Experts of a small language model.
Size: 12 layers, width 160, vocabulary 8192, 34.9M parameters.
Training: a variant of SOAP for the experts, 2616 steps.
Below are experts of layer 8 (counted from 0) of a mixture-of-experts language model. Rows are named router (the router's row for the expert), gate (a neuron's input weights, with its number), up (a neuron's input weights, with its number) and show model dimensions 0-159. Each number is 128 + 32 x the weight over its row's rms, rounded and kept within 0 to 255. Numbers have three digits each.
After each expert's rows: "mostly gets" lists some tokens that are sent to it at least half of the time; "comes after" lists some tokens at least twice as common just before its tokens as in all text. This comes from a sample of Wikipedia text that the model never trained on. Tokens count by the router's weight.

# expert 47
router:099144125152144105170170112045076120160076109086069081188138105091157178173173158146105110130137080149150128137148112169196158157148119101175158108137160172165135111059120133120113101141104163148173149073147122148081107143092130116094154118146139077165162137170091130112128137111101157113159139170123174138141166155194167132121157123088091119130153133169171127156128187118152073086089111102153118062112152101103088149108074116055109080101125094148101110131168132160097183089086133
gate0:133109130135127123050098090175138160106111080141104159168151173072146106183074141116109146100093157197144104088121122154173146121143155086150101160124118099145077091086095141172138092126099206129121081166074075134097114190118143139129170125185093109091111115111133091156141122157157148149185087114098123144096134175076192135164170175153120094141174167109195110099151152137160102125109066130123144109077130142110129156139133139132079122162091096153182174169093109132131155114149057
up0:097084142176183079159121138088160140101117086159114192160137107177077134112118122178138203129099086141126102109130136159181130117062167140125204126157155136162129145093114154145125108117121178129168127137150139116111131117136082110122101087187092117154076127168091081119118092146116155133115137127082108173174048131129085154148156120097078134081161094130096108114151074084144138095134126113125175186144140122151181136182100146096065102114071090057075092173136115112108151164083144
mostly gets: " Army", " Council", " Committee", " Secretary", " Association", " Government"
comes after: " the", " of", " by", " National", "'", " United"

# expert 73
router:079138145126131097113151136162120152114103111127074179155142149124175111077168163174133128161103117108144148176160163141153074128086119134114110165119077060148154127142124184151061090116063119105068128124137134103166156133140190069153161127170104109121184125176148141132117079106171151149147106136188135188102084169132222137108141143091092062176126067123132099140120103088124106141123075095077102128146105117186131108148153177115080108141105108124092090129123134118111138196064121
gate0:112119103104158100160109144120096061126136078141102138129108137136124111110178163166075113157118118177175115162215144117171124150077100165124103149186081096211122115112066143151115138136077137068140161138116101184148167144080167067136118090178109086139204128136197155113096121120118163190175172134127149122094117132146169182089124129076084055132089170169157139142136131069121116095091130096135152136173119126105134143118162124128129095110115168101177099127104122145125090180135118
up0:094141129141101139151128099074082149110059115149098150150155169106135098144114159101123163161060071149142114157166143104155115159120133079140142131129080109108116185116147126056128064098120070125178144084205171110118158121184164130112185130138096115097112091155133136155174147100112108153130146110125147154131117180060147123126088131117149143085154179179162131101159133115149139151119073061099125112155079088143117093169131140205037113129095171136095185110111125104173137119071155
mostly gets: "The", " These", " Both", " Many", " existing", " new"
comes after: ".", " of", ",", "\n\n", " =", " by"

# expert 5
router:141091131155102139155150152121090117086082104146201180114105163106141098122156125087110199097121138139093135118118159172091170178145130171122145156099101157105079139186105112125136077108224095167140128161123101123084167068099111148155165106176130123169162150110165130174112117136111116164141118082154095078160139111184165124127137137109108082162118104114093114093180101148145146093103084160142181108195143141154116163108163042074156117149157174128080161142118166102142076110133064
gate0:137154103108157163135172175127132052095147202109151128114119188086118104148154100148093067178141106073136126154119136178132161094058129122146093090177134109081161166170121138154195091143134134146146107124083146176125111093143142099104072051184122138135075180116174137119128120125152061110188071112142129136077105137104118105110124089087138165142138115135137076118108095158128117143136104134076174085193148154172130133153176094135163089106093153093144153107158103054106138145108128
up0:204145153124174187180121173074100085137147078203165146183118155134107098178069137136113136143150080121110071146172128137109068140132109121088156146113134102118095143135158176151102111168113185132137113106031152108067110151125146189093091104121137123140104156095136144147116072092128162144122148129125138158136149178144053138120161109111146105147115162141171124164150111163092136134127065119090126120111117137120087156170187155140147092138049110106058094119093158080122149170108147
mostly gets: "00", "04", "0", "05", "08", "200"
comes after: "–", ".", "°", "/", "′", ":"

# expert 37
router:181131125123141114139127143110098127155067138114102115115142104121128115141096115107037132137116167108122078157222115129160125098128185124086124113095093111103133188118159151095179062124158116129191184103166132194146142157060145112112131097143084119130140139155114163099136164140095069112163187126157141085142120057150139096127155173129150042083149142116129150139122143145155131107084091102170113081146124156135123096081177106097144072112088113098118131174194066179137138181136157
gate0:073131098136150151131145085143135180109137072128124163115141116081180113113101129096155164101142126099109098130067156202147197170179166114126181134152102120140168150108127164149184122083128116126106129124182161112153099075093108099073117085128092156109132154125143148146169127138075135164114167086109190171113078093070127146204133146140175142116120101178120127122097089093157126114091104111101164102169163113147115063164123095066103140155133114182142182134150036146113069104110140
up0:203122144106152120105162136086145141195135156180109112099117108165129106116140122101172177123131129172119099110118161186103112160149049217104149119164099138119080120111089114102109095188128129131124095077122096131174155127125082127143097120078207167125162109114124123146072127141102126131069114127113151150128160139144101176181078100080091127115193088137131137088113162159089078099140132108114188164145131145135178123149120121139123137201117182118117069112094098084046127170170125
mostly gets: " Historic", " Federal", " National", " Supreme", " New", " Social"
comes after: " the", "\n", " of", "'", " The", " New"

# expert 8
router:075164178120105131128125102138107063173136124103110134107085113125088148134140128111154116200114064131178104134120094073123135115158110129109120118086137117134085117127201109172097106111150110160105096144171110122130106175140164202073200123084117100134134112119179148049141141095149095140100207075132108147110125178098172083170091195125150130129202180144147133169113194140123110092099125157092101086137188153178112128125136146096138131133103179095163071112100142146129147159087121
gate0:129100087154100168084136094102129121121089072171146060179102087143073081101124164132109138094127138140133099113138167123097175073123153072137097139136165183098140160126116097099170036159177122186153128140180129151178174127162129073124145138159113115057063113113101042101105123105118082131182161132102164087125129150126117115143131116147160096129185105188193145189118218165155116120164141185137098164134134149096140126109129108147122134126126114135142149176136109114130109131113166
up0:113084109175155084161150131135097168149110183122141148090119152207121167123130115146139168151110044100126102146130140132142061137056111128167158127150166133115121195107139088088153129114106167150146156149148115097101181091128137115118104100169120128148172165089171156114132112129116186105173135151100108167175110089070114187134109100114146106077124117112126164095147135144092120101142152063072082124108054125127112122088180158141072083133103131164096085180153107169214175119108161
mostly gets: " p", " h", " st", " bl", " JPL", " br"
comes after: " |", "|", "  ", ")", " ·", " \""

# expert 43
router:126179094123146123098054149154098120164158113098150138158108165164136158187110165098100076117110083081107113135080143084117147028105111110101147123117172175053128127126153162147166156158139168079167118154064133157150084086155162132131105133164148116149110117114144071146151153140137119079140145133104142117083174108124109099131140139134122137126145153120066110164042057084117135108101103151079152142117134156098149114160186195157090131121101153103105078161059059142106122085118100
gate0:217135099119151148099127095172087131154163125081192117159138107161092184117160137078162117129113165147100123082113067113094142101124135118148117135154136146116108130101126130143093129160120124157115122158088126126125094084133100146131120099141160083024076122132151107125078190112115055175165143142184134130120176164125123164140141226166136088093094194141139132156082124071162203135107129153122094111183113112183108096094173091166117164110104161101108155139125101112125164127129070
up0:168095125121125155129133176162118097154156157156163107100119147121134182092102166152171148078134173090103191052144100124096183143105110155139128108099097104186135105145131109135138190167103161146110155109112110105157132162120201096102104149079098108118134081164087095119159106097149062111025097092110100115140069147143114093062142086174144183132134164130123155095167169168086135120130156046105100144129157146132084162184103134134148130101146171121105150130152116071077123137094163
mostly gets: " occurred", " occurs", " ago", " respectively", " opened", " premiered"
comes after: " in", ",", " was", " 18", " were", " September"

# expert 110
router:102137108115146116128121094166068131070167140164135122090135100168162157108096095133084129157093193089109139143112089129098178119134160106116142065080127121180125153149165151157112129148088157171118103177115081104164203144110144113112134154109070136187090168107118178110097195089123096074095096106063137126100108108122127057086167081163121104095125156144111157089094099121119134113162172116187140125158126144112142076124086130114134127141160051103134107180211144174109171118159165
gate0:105128129196093089179058161125127135092067124126099137155113148131161086124180154141043128132152138149133200150197107143114119111129160118151120130139127110154094081117127123193166099113077111103128188137111149129088131135107126157137056147131101093155145189144113165069144147126152116080157158147108097127162108143073156118113122133151063083161134132135149165071142158185159082111150075198172127055081118190092137102137143115150119094119091111113138104161162159134090107118194133
up0:193133188138104079149096136115178155093071122167152133123122143185121111196140174114109140109102140164148132086179140120152126115173117173108130149081151098053131157077112125154124158131123129085183146081120231157127109111055059128136103101207129164126156131130125073150120104105134131100169156174172140161127125157148164192135124162108112130174137111116147129095164157120097077165110075193127118103150093122127146142111128102112164108151081123149156129140089113108037109135115093
mostly gets: " Your", " You", " Love", " Night", " Girl", "Wh"
comes after: "\n\n", " \"", "\n", " The", " Born", " University"

# expert 85
router:174079110092102128146145163142126153153105144101104062142105113111133124159148097108135168103194090145121126050123106077106118156135120161172132112110174167125126127101188092185169174155096122164098136090130125188128113142124130110110122159142141057089138159100090187141093159139060127085150178097157144119112139165068070098162158145140174105132128162095092192099030182093073112140163138120124099200146103081114106122088135171083117121126123156157112179127113102107097115130144100
gate0:088124092143138113118151063103162189056150103144139133131106156131117153134128092102118159093158136120092127090130155153069144166162160131128133110092139197146102157135101167143106132111060141184185094104200065172114136118144143167153136084122128121092125173099095122102183091198151124168099140113108081120085107131154133176187136118138084094132193073128099127112105144145125125096109115122153168151105184211055138182098133087111121096147100094138125057139175119078134105144150127
up0:112137141115090073077074199150046150089142165161162204119121118096152145144173126155125099095163136101140071088105143090128148205114184128193146138090138114120129134125131096135133122130134102102183228171135126119134198075111125130052164106101072076084093144135126110162166191160132120098147098118094157138166096144116141093165093080118129130149069156138120130111141089146116102111117133138194104102107122137111120106129081137091126132117142130125087163141125140200118187116138115
mostly gets: " rem", " all", " Among", " 0", "%", " among"
comes after: " |", ";", "  ", "%", " 0", " —"

# expert 124
router:104092126138082117187113122100080120112091155081128210117172188118099163187097125153173122108127083077159149121081147036115159126117178126123164092176093089110106126146174134122081143143133101134109146121073160107103118182157130110109146131121115130091154133152134091147153127144098079120140110116141109126146084229150216135061176087191169076171137174129082094158126145094126128144116136133155136124160168104106126149176166171155120129142135170177140160118138130156167116118145181
gate0:101166084121143156170147157065104139109121158113142126168158109163111140104113190086141138164097125117130095130107151117182127119128159128120151063131146126137151100150109182113128121115190133093138143076155173134125080130131127113103104074160034057067181172120093132103121093117131111092110131091153137142174068159202131182076109169114130119148167115114109135162155150113117096164049112192146076140144176118146167097059106140159147090154048150123134157164163099150167119140134160
up0:084186131108088090133147141095100086066113076130113121026153103108123118139149150173169120103145098089113119156158165102154178141134149105094101145149117116113117137133139160162122149136150103153109108139157091148129135158159162112135157176113148055103109156144167066081124180104162153161217071139112151090100111148131134127160145123147135094147122169131080137092080139039042191137124192196120114123109126159122136161160079148165078084155159071134114146152123113090127127156123122
mostly gets: " the", "The", " The", "wat", "the"
comes after: "\n", " of", " in", ".", " to", " at"

# expert 19
router:157200107137180171087125134140100142112103065156142152138122141147122164168149117127132106138117127138082144152099121056139174153189093145130195103106156111117096112144094140185139145098095168132089145117135122112154115140122125142069072053112182174125133156134147120140145101102120131122140188109153108115128098105096154111150094209140143171143144129193123095151110105102117098121174019112119180170105090121152166067126149141094095139135158092158140072185123070109083119064074125
gate0:203168119174139139112055132119115112139113125117111124167122174103169065142133138128154141125156113129126125042127119193152144100147118151129173167147080126108148134145146167177181255108124182107142093099084145151100119118138119099133143127152107084104150106146164159155118159063082083127101107122158115130113051103081149106117177071107068124135140189101138102136134113135155146134124096090118176129112145123114194111075183043122153083157111136119154132147102153127089159135105132
up0:118158094144126112086125154118076120150091166134135139109118101154130078152095080133127161168174169128082163139156149135128102139087125160126128055141137107105148148186139196121132134133084081066186060145131167142171110122087122121122145184138067128138113161141150155165142089148160090129103125136101105125128150167095151131156131137081119140076134148161183102132134105101122091073073134134132190050168121118127150112148101119181153072156090138141154076067182096106165044199104162
mostly gets: " LINEAR", " Sweden", " Norway", " Moscow", " England", " Japan"
comes after: ",", " |", " in", " United", "–", " New"

# expert 122
router:127146137064129125115149141141095124114130119096144128109142168121101158153157113144160098113102044116111090172103150006109119110142097159104148119158176123096135076076184168203142129143100112136088156152168131132113100144137171168156143114126113140120142111135145101128089126148137153086147072103163123103150135148114093069138123150049127232165131105138153169136140132121087127074118130136130096113139107079125142117061080255173091135112154120117130123158089141095127148092135156
gate0:166168098132130133155165164145154123178135150119124100081179136106115143143093110140137147140154163129178147130126166157198114142193138160086089133126092201120101072125118117144139133088119124169162126108115074088119120050157201083118149116159101099151144166105163128124145037178113135141139134138202114134133166201138174085183114101089092075127150085113101114104095147108109141112083086091102131142090105168122128110121220129144109153077159127150145168130150082054141116132140152
up0:081143150167165079107117138154141097141086156113125137194091096096182092142123131094103145131151106114107185109119160151119118197163115174161110077138103123155156102113091116118124138148147152068103107071132149084165208116114088127116090183064055163163124155143114160089133191062150100167103133081091129127051067072146129145132164117138141163134103180105143116165102149125140132137137141172115103124113173160127144082155124103132113144150152207120105137114158122098078113184063154
mostly gets: "\n   ", "?", "\n     ", "."
comes after: ".", ")", "\"", "s", "  ", " —"

# expert 53
router:149058123154090151088077091131125170166066113146100146085148143080097107115124136126128112146125146169141180105124162122085167179186148161117115167106092155146041133143144153097149134172126089099077099108128133115104106154154111098129098147169169131122136134113149161151124180134177122103144138177075042146087168121128157110177169171162166123081097163139180104161117198212106124133102117146143133090115153135105136141094169077115113088169129054107076132107152172081109095115145141
gate0:127076163137148086108103087167116127124161095096157169118163123110130129124170112117161126214170150110110123128124065106137128179161112099099095136091109159217144108124088102074102186137096160100150113137101122087148189110140174105140078071195122084142140139103090137071137167109071069072157100114181160158092174138106140126092195112150173122151159116138057110102114165150128133164087107125136125129126159169048167116107154134099128114143145148094155165136174190140141123109153126
up0:096133110184092136172149134115131176092121072176161097167115099161098113120126139100141132137131167122071101145151065109164097081141141126092125117140140158090094117093088121123213110182141134074155144138110199165138085194122081148190121116126182103095091084117099127125125115113107148114186125194122090149147093115098127084126089148138107124182159137115168096110108111122201137139115149239139154095100150086104173166091113112112089139112140167097172089099070140133098114149119173
mostly gets: " Occupations", "His", " Spouse", " graduated", "Biography", " Occupation"
comes after: ".", "=", " (", "19", "–", " He"